{"num_hidden_layers": 11, "d_shared_expert": 0, "router_score": "softmax", "routed_scale": 3.27, "balance_loss": 0.00262, "lr_router": 0.000941, "vocab_size": 32768, "norm": "rmsnorm", "train_tokens": 466800000, "max_steps": 9987}
Below are experts of layer 7 (counted from 0) of a mixture-of-experts language model. Rows are named up (a neuron's input weights, with its number), down (a neuron's output weights, with its number) and show model dimensions 96-191. Each number is 128 + 32 x the weight over its row's rms, rounded and kept within 0 to 255. Numbers have three digits each.
Before each expert's rows: "comes before" lists some tokens at least twice as common just after its tokens as in all text; "comes after" lists some tokens at least twice as common just before its tokens as in all text. This comes from a sample of Wikipedia text that the model never trained on. Tokens count by the router's weight.

# expert 24
comes before: "–", ".", ")", " |", " | ", " to "
comes after: "1", "2", ",", " ", "–", " in the "
up0:172130130131119036110076185143076116131113149153154111140136186130094156121139092131177120099145124123116129108144092106082108101139139163167096130116122117155134134155094136151087134136081176072168155180137094137181169122155112123120092139122076136134119086152113120113160152121194174122
down0:155169133141091167120155077118146100104174141180133119148192063131211094163075114182166111124182121120137118187087143115229106128141104156104130132130146163124081142115139147071125120175111147161108143099122181183101118123114136173110195174170155136121123186135179052161095128134170074139
up1:118133100101136125110137114127148119154098145117115199123081092129167090187132068094098159138106114120090140135076071171134162162102125140120136123111154148072127066130168150127119107082115152159131148112098103184179091079155122111124127104143118129155111209135131132059148102145167133153
down1:175140136032167118121139158119082175092072108137145083120154107077081097077171128138148085131180139093158117125112128112140130129176078141150153122209147118153160141169162090142151099135162093145059105196156147089115080141175171182111187173127103116098185067042136115185168127075131089134
up2:114125142136114168146100101110110105130125125061146130082157095113102157163172081141140091119141165098147171132116125112152145097057116179194116108110114137114135158128131167120134122126128124086145120135109108150093160075149110139138139068137104095110142134154146123163137162175160097138
down2:101130169129135190133092132118049174164136054193130130110070090119086147107130131155120160149098143106143131117076086127076126121130173068175167137135093145061128121152120133163130187124159130092146143126171131185166104062147156118108081126118173158114104066127056085141160117071009151140
up3:116131135149108133135088154108169167066153080104165105186133153129167150145170178121130114088109174122127103072145133122128156131079089075131091135082144184139136098091120099180089119093157142080166147156136091127093090091155120192177111194059131159163121136120104179130116107157140222155
down3:155128143082124128107155092148063097105150164138170189146101165101145133131129146148129175151117141132128128081062108093120134132145113123169207132149188121194128132133107133185139160133131125164160100150154166126109133176116126155100107127147141150114162146157120155118155044088121068131
up4:135081109123133129163123109110117091137162086167172175162155138135166118130125156117074145103116152133118139098117081160073174105108062181151088170130081112141135142099117183112094140071121114087104126136139110148098136126114116128127113141180139168036102145119127134108135141153159131139
down4:159099120147128142092142127148133119174143137121110116118109171113122096138138120116163135137103030144128153180164107131187168090170193096167122125183083149131117121135099166128151087139186137088186112086152095117146118131163214126042153153174093125180193149175112180194110159110154120117
up5:066148099144123091138108094138194083098092132155143064121090043149097096124195102115138128107141130118149113146165205160182106162115172169112166134139186106159188136124137213128136120065153112137106064209104094141092157130135190098112125133092134142128100183106134119208088133088158136076
down5:166141137146150132140139161197125147160215084111113101114137143147140118136085079147175130113128112120121102104091082124109142120158129129109124078081045141113097140152142125103156115135140074149122110138183119058150099146155108185177094128087152119173152077058100109103180140154093148116
up6:114108081076093122076137104091137098178137130108134131165131141184128143159148119143110063078183137158113134164191112147141116126165091141100149146169099163158158088184173117103162098166170131138096181189113153135095115107144155154071158051168136127072135121157133066133136132114146118110
down6:125150108143127138096183031112094140137094141146126077115068136105156166124089174166071099134155092133109051128125122118121156107142167143171150170139054085127092123114154072145072134145101143168104137083160140085131104071099091086135080135118165178102110144068132139155195079157113097088
up7:093113057162134087109152114169215160089141147112119103156113125181077108132167141147072124124085093109130060116122140074111129154098131129134102109116152092198172091154164173132140140110076183148130103181105138103137133085126101103113144138084099100167099131053126146119196098200107201171
down7:172091130073065122141079168112136176119105115137136154132159105117130112101153133090123127137084132132131139125131085142115105141103164123128145163159090123127169080162096124134096105141106156137112177093131095107118107111151165089060154108067119150164050138142089147119089099159182156185
up8:147153115081113138131164102133070164129113174117137090113101076165176081162168096097120128132124137100143134129119190082139110129094133150156180081126142180196159146183112150100142126121095147141127097159159122192071133118089151097182122124128067203129187135109129058104081106108114113169
down8:120104106137108141142160104151150153155135137113108132171135104156084093123124110144152199119164105166129068097128126106066133129159123100160093152158125111120168112125135156126112129198097091146168111160159154122150067113111131121164203115145155109107135121194088151144110150145122158107
up9:130130145144110130102136093129135136146070090148148125079117131109127158108126116142169131144112166122138125094137097129123141142158048101172130087115180110130129153171096158082117147130115143163083130168121194104126131122122117084098108130146204121067132151093160129195150144127089180144
down9:123077112195116107095129122175105092146163171108141068164095133134058129146133099098069094111090098149123092120130114102169145107149120063152148168199153112129149055181143111179103097135154121071168184111186096168105120094168150131130156092164071163146117177141147133124147118087135112134
up10:156116131088128095173151116165199128108127096156118143105132179144185080131130156153124070119089149119170154149089150136131078087111153145157118108179140084086094134151087144122151094158177137134104051097103105090156117108114108154113096137147106098137182120067101086137125101144086114144
down10:208152133139151162158059132108116100146097132187111120132139127127083153106133190138124130071093134159133107120132098094162132153136111029145147136116072121131122193151114072095131085129107131120069077151097093120129123167175128090162145061136132193092134144131097115125170102118196110178
up11:114150118133138126139092125138111137138160143090124128134175147065131140065223132106137113078127059107103131115123080161118190113105155147176084123171106108121207130152171105113179111169150093125119126137161142187138121180090139147134166131127104117121063121103125109164099080176135155116
down11:142096093088089083084072164095142087119109166133138120112096102149133120164136112133125152182156225172111134148109199134155100120146116076144126175091171135113144157106084147103110143136133171094091193072214198133127136126137169093155140183138086162151087114133166154113156088186177129117
up12:107098167144168120110167100093103118170092128150082097115123095088101154157131164116152186120165069120165117132138091158131161069148088105117131139137121145136120121096199187076089095104119151100124126084114123113132113108125180151136036091150160089119111086128132118151100147222131160110
down12:172066078086129103157212124114185170143097154146231138182118112094204150060104137127144132115102166201143131142100098146066138165177160122158156110123106166122129123170193117157143084140153184143154165142119128066093110152141071125144114083134142116141116139195069149131112166110136126155
up13:107108180071108139154142107152160173159094160147131169180101116129168095168153178151149139140154172165147168110121151112066121139129132125134095161148147172199107135125095107108093124196131145181107033124154109119148129112126110129134084159119178166084162112089081137073113169189097088116
down13:136119142113214127122087097105134181149171085135118181102184158175126161077060155110100136137142148070120135169121150154097139050134126135147128133188153121135080132150125074144145167139172130077105172079112114133126115185148103086135148144132124087117089111079131088108155165109177153168
up14:121157133106158176076150130126082130074144163098181143154125116171140170150189153124148142133108132132132137169155116133138124137236125084146142141154141126069130118119109135097156131105109045096084144141127136136173158114126139119149151107099109135117165163115050121097125199123109084057
down14:124120063134126181149115109087091107150140103088080104070102118156098144105113158149169134104107151110121186160126160113119167106101180107123124155095094156124141119091124149134056109174058183144112178152131127076123132105201147116035145204106172113148153140112182126082079073150125141149
up15:130098168104073101116132178126114135132121144097121138155141186136148111174150124101130066144164168072157126049167128177086109144079100106126131114098135122153164181120171121128122101164137132115125115081120108111170106148119101142066139151124162156116168127122127096130140112101110049130
down15:110109119140099169122143057146171176122143065105093204097114122100152149095151113106128136118137105122165101143100184108140111162183057125224072110187093138157099095099127113148110140121095083079084140173144090123086118113143107195198103137110138139135126223161073130126177090112137147148
up16:102093215196086132089097159127126204186153137148170078167138103142162180067082054124138103109182140178140177075138109145102156164118088158142133145127101133142121145137120169127114090091047155067109067117067111117134098145163097180112097106115098150136147191157111158137113146114141143200
down16:099106169122123141107140121134133222110141103086153140103164170139171073056149150154130082108126125106081117095104152159126177123096161105181092118123181084176152105139106141152125073101068182132158183159154115123107127118076113139110145074142092159079166121107139162090123100128158127084
up17:117191082156128117133138109086106102061116144129126111129168143084066125152144110147178054080154121126141155123159123087117104142188058078159235102175144184075136100139128106135127152118127068118101214172055154146104095105142150128118180091117123176100161094104173147171079158105130089147
down17:094084107126115156115064209155176127112140124126107098168134110100096120144114129206148167126090043194160134120122114081093106139153106149074077106125102104157152129109119143103186139183089166139111088165135101163137095094118152093116109144104135079132145143174127089068079107104177138121
up18:146134073219115133143133141101113155083069154113138142146148208126116116117124145193052150113120140126088077082108103112141129159115099119126168151116174114143134145091102130112138145146196156170163141094177114096139113140139131170062129129108150083151131121100136208099142170142098129103
down18:113149111134167165090116111170117129131094138130123093202115170102131178180090084113170153074176094109106093128141078141145136071160101144097136113116150114112093110082130105173197113128088131144075149148128092148114122186113129119176198137139139140123144134075092087086138207155090147037
up19:165120105118171138125147135175114126133121164116104138178158077154099132170124082095118147079142168097115129061157097121076128105096104131156100124211109105111139178146188123115128081123110109134122141184090112111103095164123091064107114189079104172153125108178166196143129133149127148154
down19:094132123113129091123183219115100098124132132113140095092129168087177106168158184126145140113155114140093116161122144161128130166144170104075129084139096121114188081163124090149115149130151147162097154137116093165111201129071176147085153153125140108119138079138141134125155049104095159158
up20:143182128100089129146073152098186106119142120110211083100144137094145148075135120129116069104128139150184185093111087146128156156115123139138092129159106110115130119085098089145113145051160094115142138089141146142177128046124150147058121172128063112151065124125092135088166113154122126096
down20:153143141134130143112107163144111116094106116167112137125105195161075128154128178126114128135140120091129133152166175090123076124159111163115147108123097138184078095158165098133105123127165131111049134135087103143073138126189145137109119146071132164156104099147079138207128096155170130096
up21:144129188148053135123111160137132105126164145113107112123133141113135088125096124127112084077142128130134147140154145103125162074106125175195148100138134134142149154160176170086085130077135156172147147086138161094124107133142143130120089141059130133130133153104122127134103158076117139168
down21:134135113092141104125147111148092115140121108117084161140086140146171085057104101118130130128123154130121159100111054143155122089091105132111135164172122073188090096125091134200121152115145118149096123153151138162121150085152142079132134139094106110067112136104079055112131088210135184123

# expert 32
comes before: ".", ",", " | ", "°", " (", "; "
comes after: " | ", ") | ", " (", "°N ", ".", ","
up0:136154100125135119093133167125179124148110156129086136123126103144064159105147139193156123094159135086191255129134145157146098148185145156149180135152163157097137130183155114138090124137141134190126196134099186102075067128130124105097122152096127114078080149141124190144128166154198128184
down0:086152158104120126101136114136117140166200136154184141163125059121103116099109107086052146106130165120108120130104148057116143091138151108097157053120168151143061075110122093196091121211105085121162158151178156164058129126171132117131158124105124107166099106113189175119147171132101155145
up1:184162140109079168103146138114081089162157126123153184175127125103117134148154088124105137093066090136123118154150120146148171090141151110144144174046126176124142131125115100175109122139117147086141142138132057068168138080123142114118147134140153182133110110125127147134134121142133130053
down1:152105091133182155174118065113118128096084077114109177143113120166181109111077145123123174138156159125123206177134155075129135189192144118065186117133099092129164121111129108094086173109109138127101164094096131077095078129043081184106156137143069100158093155133138083116155145154148115121
up2:129134146139125139124139127140127081085093151072110141087159153118192118146141136161118182121093107113137181106104158124147127125203132082184148115078115144153143105082111092115081124082133149124100136103146068128140142090147119063159069137036169088151141107101105157151163134141168136121
down2:114153085171142135152110126141123151142177120166149112108071064139137189141139147115142133113090123156135081134169091174128139152204104148126124093126157088193113108089182106160160134128117130105162168189102121170106121133117080168084092113239115103125149171157138109130169118142130119097
up3:120141065177092187139080093116166080150082134101150132105141137119100158169163145152134130135101117162135145059156173156087132131088119130127114129104098191108144133118088049113146140201173126134124131111137164130156041161125097116109130174062142121150152151124158136158083165110166176089
down3:170099137112141111110120112153110128148197123139097120122144100144140176159065125121119156176097151103137119139155147174128119185085109128125096176106138161149195156099149124165151183177067159094171167075134111119105132138157122122185113144135122097115092118155154157096168127111086135107
up4:086091126148165097196163076102067183146132117114056112096110157105099172119134140194165113085020066135127096122091089131133148120161119099163128161144137120169116092163077107166134133100124104082144113147103085156196170112111149114152148107136096126122168091151133186120124165106126142144
down4:082098144122105093151156128181151112105113121136130122152110079156135170128075137174125116214102110160127142147065167157109121115157096214216157116117106151113125114127113098102135094106142131110100118131167137164082133097173118182124163157159095086145110124148154196139140158121086049170
up5:116156106138110095142122122109073152154083153157078107105129092115124149129146131118098133138125102096132094210140085155127154066113127115156082102193165196148114111141157108146153138153135179173105123143076098140154088208185127132202101163087150071075217080114065148193131126108186149162
down5:129128087178140155031171096086119158159139112189127165150137096100146099129135126181112142109096184150161119125116174101162164130138133077139207088165100180122058085126120142104051121093193126134138070113190128095188173120144106151123147121098130129114121112172121214129119112138167092151
up6:168092117115075242167113147170092142142083176122117136138157136112173144093110127123178129093134050106074147166147145104131120112086129150128119133103053086141047162093133076116087138090068123078125110127074157133108113129152145088117141095096079103112156106104110144118192058139100107126
down6:118139108151074093123131134169119132133114115131185158071084123107088132181113078055167174116109149146114118129098130085072100160127152097130092114104145199203128088158102160116162129147100145105058132101138124103156144105113113169133141092122153159049116095145126116126082186124169158134
up7:109086130133199094094080101130151111117084101105139103144113123130135118107165149107138121145130151122070131138140127141134104088114103145042171151135086148127125137065165114088120117128123165158080145109101133069095155101132094107143158141118152086077132108121091113123148129120114134138
down7:127141153115179110135219184125090186175106124114114085124131103081133181134134098116155103171138087163039196174170133144121163085135110102163187054090098144155130137115178079111147079111113144186183155122170103130089136108163156198192151055136133108166111128116110113137141126166100091160
up8:143168102121112169160179109175095139082179132105123128109130090153132159053065139132204182108112141113113183146122133094175131131144083124071103095116102107151180152133092156108118142161156121132220117129081109158133020168106120133141157150150143109072145084042124128226101112146126144121
down8:166139092131148098128106152139149164151124094136162129142164136140165173166135084151089112157125138160127129161130108127122179098155122165136184142151124179172120086153207117137157088090140139131142138117123109112150056153174045003101143142129143102177159118116113147126182129087131146151
up9:090140137140137141121120064142071160084131147133130113137101074098166098158059167103128106139145073064136130102114155117154163089105158122129090099149125111116110161162140204137079112162130138118103088094129165112136126141153142116170121156101116139052124145122122131089192127128105155096
down9:082098144092080095060165130090163116137123152129141169177132178145147182100116150145125165178128177125171090155095172105130114092137087191141145135044146148116102144124157149131098138132111137133078086184169121141081108109143114195083056165097132107109121101116129174096047088161109144138
up10:162119157108131110142105150129185075113111140124119113148134134144103149112113080142112090154124082154178145153091124103140095108167135123117085134140164163142119097143115158136121102111141095142172073155168112126146078101096164169118119125112122084169100150121167148062099185129115104129
down10:142130099108103132122097099079105125219146156067123126093095136157173122140144181041149150097140123096191165127113144164167152140107140150124096157150079097156140137099133147145113178153118105103155150122112111122084130146140129039160140110153189116076097221116118206156135055136090160148
up11:098049123083140099125138092110094146104146113147115122179100176107072115111058093063091111147199170136107081099117112097122151132131150130107119118101174146112157119127137136158105171123173178118107173121146128115133143135116143139131145159079170121087124117134182110125163161166127142068
down11:151114126126086124125172165221116145146147100119104133094146128138100144177145195102109114105175089098130166111165169163122158138136083071105110121081099096171101093108138120110108135140122137107201101121122158116072051154103102150133129165133066111162098099116123145130096099090140139201
up12:158086020131118125197182100120097165124122082073146070194165114145128102128175087129162169133159151140086203126120157142148125110092145114117163146166142116158177138085150143141140130074162135111110157110107129125088139107121062116103097154117123171130078107174142128076136148152138138182
down12:091113156177094090116101116163152156148099115181150164118195139118093149096116093115174048119105118155118170125171167056165124130119118144121134079065079140078097134136107094124118129126134139140147149140108143093143161182122135145137087131192108130096124131125142101101090149131148152092
up13:189121183127145169196127138105104148135148154090117119116107139136089111139116169147141127099127143187141094190132092178154083112076200136079127134139136141139167100153159159151157129155172144085092138135141167071192177158095145066075136125115174141137124063103137116145179107132135138130
down13:160136160162166112158114077097162108099151143133104143132096145072152153152105127124074092156137164162142127168131074063150106128170135143168100171126171073170107172156129131063083138125107128155130103167110125166196143089160111076146118108146117175151119188145094184093119126132075174182
up14:136121131160123057134101084183113123098119051157132137088108125116068115176110152113102081124145084155082111065120129090071152149153081110102119136131110096128148147128189167103136052139190146106187163104149122141068139115138094077083160142115120137125106159188116191083118151091117109092
down14:144152104109125156166139093095117120160106161097146192140138182191133155071124100129126208177144129115154186191133131110154137141172167134116093164180155117139119088146154154131145145068127113138143111120097128126151115179150176159116097109108144126124122143154124159164071128146101166182
up15:132144132074130150103125145128091172105175121155094064135085167126180133191164111093125158092150129144116110137135163072074090124117098148159144132136077150125107079116096148171157098093153081106131073126113097139159151155133102092160162078121130199123129150156122181145137177080123145096
down15:153150083063154120155122154155167137150106162107117119144127097146113087129150154201134157142107169092125152070132131190167093135113138126111080177176167123139068145159121104147106139122074119097178120040159099121157162074139181156125091164152172067123100117055158129120167106136137169115
up16:204100116136144099132149084131117107185100145081099115139103126150132173106151153152092123103112126111112124099136161148136078157176180148102062153092158138146161078087104109133143115109092145136106117078122060079113017138117124140153130157091156095107105132133127084113136154100091115064
down16:146149134141170118123144123104124120102122148122152121107120130136218172106120148119120104119219096159179142187131126096168145140198107092181124123114079122095093123097135082153106132094121156125085114147129148124098170104075167162137096146151121078164167152172058124156215180096151121111
up17:089147181101143181158183179161143130097189115057109186073145085149174093173118162083167100076155123173135119103131155110120151153089155171156136077134068133179135102067118121189104169122099117123081105138118072119074119157120123101156125100143111128085120079153219122111083163144087144107
down17:092108141116112173164156126090093161167107143126106128116111123059159090181116107056111204115111096200126117142132140155088162135167135111072158133153122113145072163081088132185184161151175162110171119124029125124071113125089192131149108129158141109127119096092179128147120080090216126120
up18:101097138117122039156117112106100146105119186099098095111131095076117073129112139137086093138127126083122119159129123167147117168127133161096160128153159103181138144100130130093146141157080094093126206140082149150108164093142140092075157142074124118109191133148113152089120133109158138145
down18:124138156136131101091135143102094166125164103167138134123156143137126133140105104158084128143102111079164109159157073109145056130101085112141120151105127160124031131110106163096115165143184092149094073074110146198118118088156118137140128186127081138136122101115134074090125132151122083086
up19:091118166114096172106138121081143120092096124094156171098147132138191117183116145137177133136118120175120140203148117098131097111164138106080216166100110137125106114106176197150122142132119092146162069144098164112179146141134089062105105154128145147115134153082093141142106126093152141139
down19:114107171106134071133123150115178117164150143129095126159130122167146198093105073096120088094148154121103162106121134153116139133096120132130170048116192134134133177140115098191134141058171137108123128110227121135161092142123066164061255089123091089113141094135208151000096127122183163141
up20:119144172173182106119153124052130111132127097122084099140176184125070141204140114124082169168111139130125134097106135167144130138096130139144130145196127183105155098146119153125137113153150111048113141177120099147094113164074107162115126093111131131147116188103137146175142161141136088107
down20:072144125137117078107093086137115173140093091104235152167077158101121082114111087163117131101159115147180157072165147147071145071133135118139126148132152108099138125151104163153125125140125071122085162082064132144132143143136153156159132171104146151135119138152138087104124202115119105147
up21:089136188171175169105133100136179130144127074164086101159107121103133167129073132154168148119181092176136127124137143184108137046126144124144056146118102130155142113151114122147134143118073171198105170147088133111129082156137086168155110154141097154169097129009117117118158119105127178111
down21:126099111168103113110114139160063165124117109147130146130124060127094116091191133143151137134115089145094062140118136190121145152135094119145111135168139158146094132134160140085132133099112148128189168161196108126212143169093122100139088128133115071158088131131157171139146143115138147152

# expert 40
comes before: " | ", " |", "-", ", ", "–", "; "
comes after: "–", " | ", "-", " E", " ", "2"
up3:127124166101181075172139119133201122103110156137068176118140134098086161128089079146172121101124129153151145170107117108127111101059117181106122116132172118170095123080103126097118098112127117168170097099166184076105152163110105097118111141158146122111172099116085141149125202178150189139
down3:128163146143085089086183104185070153146069154111113065098148158086087168146124097061124065081089121070134087191168165109159152141155146126092107115130115118072129138113083218111153092137131157091080132135146105107137180130101138108165155111128120102144136099119134083136135164110146107146
up4:131158106113129183153162113152170172117106135176124122104121040125180122134147115114230135118124104078108151068140142115094099075105092178103147105106168123129079090093111119130165140102112155119129116124130143133090134133155177104096145150111098084094154103129133191133093179255092079121
down4:141083113183141086158129159132119125129166115120128110095099148073162148137021081186112141134108155156186121151144139168178096122137128091113080093160141071190135128150153163085151134133130169147173177131154170109129131080128148187159138116107107144143175091119191126137149078138138085127
up5:125130107135129158123169095072151096150179112120094121088076106123132133142140072121177103110124093095158097092183086152150090094195130088132109156182148166153107128118110116081084100160110102103133080096113121119103153155116171113132114080127067128138142160108131158099110136122116068104
down5:129147106141147096166099145120135172143093126139123127114137157083102106103145116082156114144114150153134117101121096106191095103091090095148172150144114123177082101130108163110033169152126142085082070077091090107137134106137127167235172068110136079166132073160162134128148122107048087151
up6:126092185163111152163167137092141148147096151108132102163133084161112143079155086122146115101169098091134131186143130133164111086056107112178182186117110107167125116103150154135083124112093134146124115074150151105134135117117111121186157138171134121141141097157149143073156193192105140100
down6:157138113128083126141138104161118156141105135122096091099157080158128065119128162136159129146141086111123122142206167117129127145144125165055074085132079118163097169134061176098154094117174147101161123115162131145158149092135084120087131133185125132098116191113165109116122145076108121144
up7:135057144083182133137182132137157080136130126110067120132109158109150081194148114118135128142108123132111117164155118122119119161095093110121106103124086093069135135108122101093153160087101093170085168159138146085097153155156154141146151137162142162146147148113100142194144096144100094101
down7:145108125084127063147118161129118165087154085125131107117121102070148107107097091104094149093174096114092103081135088063158071191177143117117112140109096147156114163146150159111137115144108116111149144107151150123109110153161144042120100116175147088151126142140075136105175138179167116082
up8:136111167117089079161105181191087105088196074116146140125149103093148109131126121151088131101034167152117150173120163133141134125107112175098168164087192183147186146128108098118084137129054128137185148150087151112128081135069133103113140057139139157139128144093109123183105090112123196154
down8:160115133051168123073097139138138119113113155155152075124147061114122128151094085141108154139149106118137133063106137134037145106140073151177108126111127126150084170155143169166156087208151128126107114124160152164137099209194146152084115094150130142157150150135071132166165073070189118137
up9:182086113124099137117134193124149104089092091167128170076113153164064132123112165090144144121168120061189109147166110063066124095164089118164150107150118153089133123183123177141124155104117134076153153133168120136146111151123153070151125135094189089112129075161185168076165156146110215170
down9:148093126166069094131065144141131143093147151120115119080138085120092156128094121123093110117124152118099167106107157137131126120105176076135102133200136087112102142071096160175105159086124167153112120119125138111060156039148112128177172124110145124136086107121150165154084078180077161121
up10:099101166173151069163081119116145126089122150139070158066108043150109092083104156194147084169166091098153118146145134201155134151176054080100084116114155116079106105170146096116071101128095183167165172137158167112125140175162133160055138105105148081107154107171101137114116139096150117160
down10:108155132146087176108138185118140115148146065146179087137151104190125136150149186136138134178089156113132148116048062180110145102083097140145127152180111170121127171156148164093142136095135144123102124092089153096164111120152116124083126132130128090124162109106164149174109103156147121102
up11:164016214125099090103160155113141114098190088153119093075077144142105080136170130102105093101191133115104116133150115104159130127105142181105122131136144122152077113157114151127130075114171043083129141180136173128152120140152147119109106132181144092138169164069154176121132092168087176124
down11:156143147138139137127150079159059124080192121151130165180146127123054093103117111147136171139089142131086117107088184143165121105131187190096120137071087172115109112145153029136144084074092104098159124170125116107108143122093072081118136082112169172151188167125120096112153136156136180109
up12:171122137155080125143102112113089161073073161107130053091127156066106125157125130142093128145126154105162090151107088083153081156169120121146081077104100141106224110129132071112124159140128132125068150129150096136136142084187164076084116187137096136121134098073149138078109124093174115140
down12:145132107066183100082145134060109162109140109133115133143088113061135179081173099083078137089164176086154151177153100161107112167183103065139149081131110119081126089138115118118171143096133092116111100126123121118070165078101133127096121128054067150128101138120107175146117161135172011047
up13:034155112104097055140136089054204097114136139102132081148162147131127135200171117149133131158176111104092162127163126126087063067101128130153121051131093107124125098117134188133150100092163150141117134094123120101097111116124108175115140181027113166113172134149165071130087114114084138172
down13:182124134131178154113119165110110134175115132116105109042153090151094092097127144142112158113146102084096196161115118128160123096111095117113138235085132138061105110139145091092178111131097195158145133071164084163111118072138174106204120184102156148123142150171144068106133105151180208128
up14:161140151153078098146118150137140156175126166139127106181130184103131187120172103076152125164065126130134173176097108200142189099185064147121146093113114139099122132124075131128101096091082135191134138124099099091135133096220146076148114157119110139139065129156113093127177120115104116166
down14:181118153135083101167146051083185117172102107127089116094128163127161151154145127141176038118131150106163140059106163136135090091124078151139172095094146159167144115128151097080167109098160114112097184119166114121186154145099161131101123123190172075183082080074134131120069108140141132122
up15:127095139147115076186182170121120101130174155077158128069138091174139119132181154163169107073128087151124132140082146094149182120091112139057095178097089077137149170154185181123112141167181058126153095121104078134092104080107086149173117135117149197110128152097172147089061157114125107180
down15:155120130121159152088124121139138164093182088131151106110144103103113109158157146113103083135138119070089144083108097121093158120129109197090116169109089125152162074129133122176137138128189100127172121190148163107180034088112139107110160113112136119152101141151127118109136148072162136114
up16:150112163151140152114137073128176117092201126127092086152073035114141071165099163082125127161126066156176108147120158081145162138134096118125209132195147084145137135090141144133075117142083153113127118140158133158091094079061164177108122085057190109127160107181062116085130132092116176052
down16:162123159147090125126134077149098152171137144162131169197136113186166097162093158115197169100121143163033166131138142125122099125062106071162091087168174127126152109145134102155175160083110136126122136187143078143107156127164116171152107121155093129173170159176123104160156157085163159139
up17:151091148106132185155156115169098188165157145085142119092064151077169100180166114144115122114137197113123123158120158122108109137107155204077167133114117117074158110193173088111087137107152120062090082112140155148103172102101173127131141116163145196141171075169137147133137108179127129119
down17:163137227161184106181103124077105075166127144179095103093059066143113112133097163153119110122110108115117110134145130110119078188139181157125165144113105169059120090095107094178167124160121102112151076071170148112137125108147125175116119158137126084128127104150127101126099113111168162159
up18:093156156184147101177115108155085135144185159096132119154123155114106094116130093160175117073146174116127154156163140136121139157118135145145092089172106124203111113059077101135156161142115166065124135148138114144126104107112160113157105123115108100133092119163164128089091108130113125104
down18:138119152057155153124159098106103080116177118119108132112185121125077093048166183089163123159089096076102082118148159125150072105106161092128120152124068148113146158075085190145166164091135082138175108122126123105088148194144160117170132169114132068122114111114176134093071196101225133120
up19:129077118151158137118149131118186120157116148136171117109111078077144155179123177101127128112115151107091077114073130094148130091113173163135121150125089105157205148120143126183183140078085181117118112140156161216164136094110117104074131149129114093125107162092154189197112126106150106161
down19:092090165060144141136127141144106163154161142155170101075056172157108120124144107148204184123077108080155140098111135143151183146104139098130173140119161053073041140118125108140137174152147065148130128149150121132081112097107052096186137118155150158147135133113124118156155106152124156101
up20:115079161139043147206188121156154117098167181090120112127167192047142137132136163144113127131145115176159090147168139153145134136144157098095137151141106068114135150080092159160107172106078138148141137153113129154178111103139142096064167162104155084095136096157174090138121198099158153134
down20:157184123156131127142148142103088116151061128123118111130123049130113089078132172160157143091108135129104109212120069139131145107148139080193086179072092182110131146132164127103105073134177084110142130161106149137082125143143102127144051117123118142141113131118183191185143146145140203119
up21:166125181141119077137178177109106142119163186084085105097142097109168126171181199113178106110135137150174167211166162160124141111114102099153169088148086103072126120106104135155134114160116112077134108121122155147149098080097123072159100144155183076157061151122169162097109141072185149124
down21:117075117123123161125142115185108108155181141132105157159095094129088105117106140174166128141113151177166104140143149077091144157120160158141117114137134094134066157115133137171124193122126101139162124085115088124127126120118127118125135082152150085160145167103127118070126149129128157163
up22:088165170119088135101144161098104131176126106129094178104097042186120134178162129121209141105150124188110167109144127095140134124168099175097178122105106081140132155127115158179153058218117087181164146159103155112063104111078139099153123125087150163155169175139063147168166155138128178120
down22:148139207104121128115133080173127115130118080187132151181152122087138130091166098161090193167078125072078047152098128120086100098113156093146091106195129148160161122115150127156159166097128116141204120133111127183136066125127115116128084160138092136108117134117121160143129166159080107162
up23:108135191096119157112112150142199164133128151181188141197119151136195138147177149114093140129089120194134093140118141071137157123123160110106109163108106163084119140136120137192098108071072078156130163078119123122098143168071083134054133101066112120117081112090123170157124156126131139110
down23:129166091118094126171148187093125154119148054100086093148121143127090166162136105199111088119106104087151103150093064157119155109127226121112098149161124116163157159147078123048066138123158142129081178065137160182191120089071140134170130105119134177131184156119074163121170182147127100115
up24:131176120153088198130154194106086156099152102149074155176089099112184154101099089170150093133132140123137123122132154146177192146135186132130103091140076110153131080108061111134103099119120082103080130126101106192132163070113107118128088145105158160130131141179109174090049055128132193162
down24:128066124057146155102094137117149133093081106139175135201066126132053143103145144108138112140134085102117171136120071066094126146157117103102113133163146185178113125182152135116119173146111052109081113105134143124104139157077153115202139112135132156110085119164070135136136129163150156122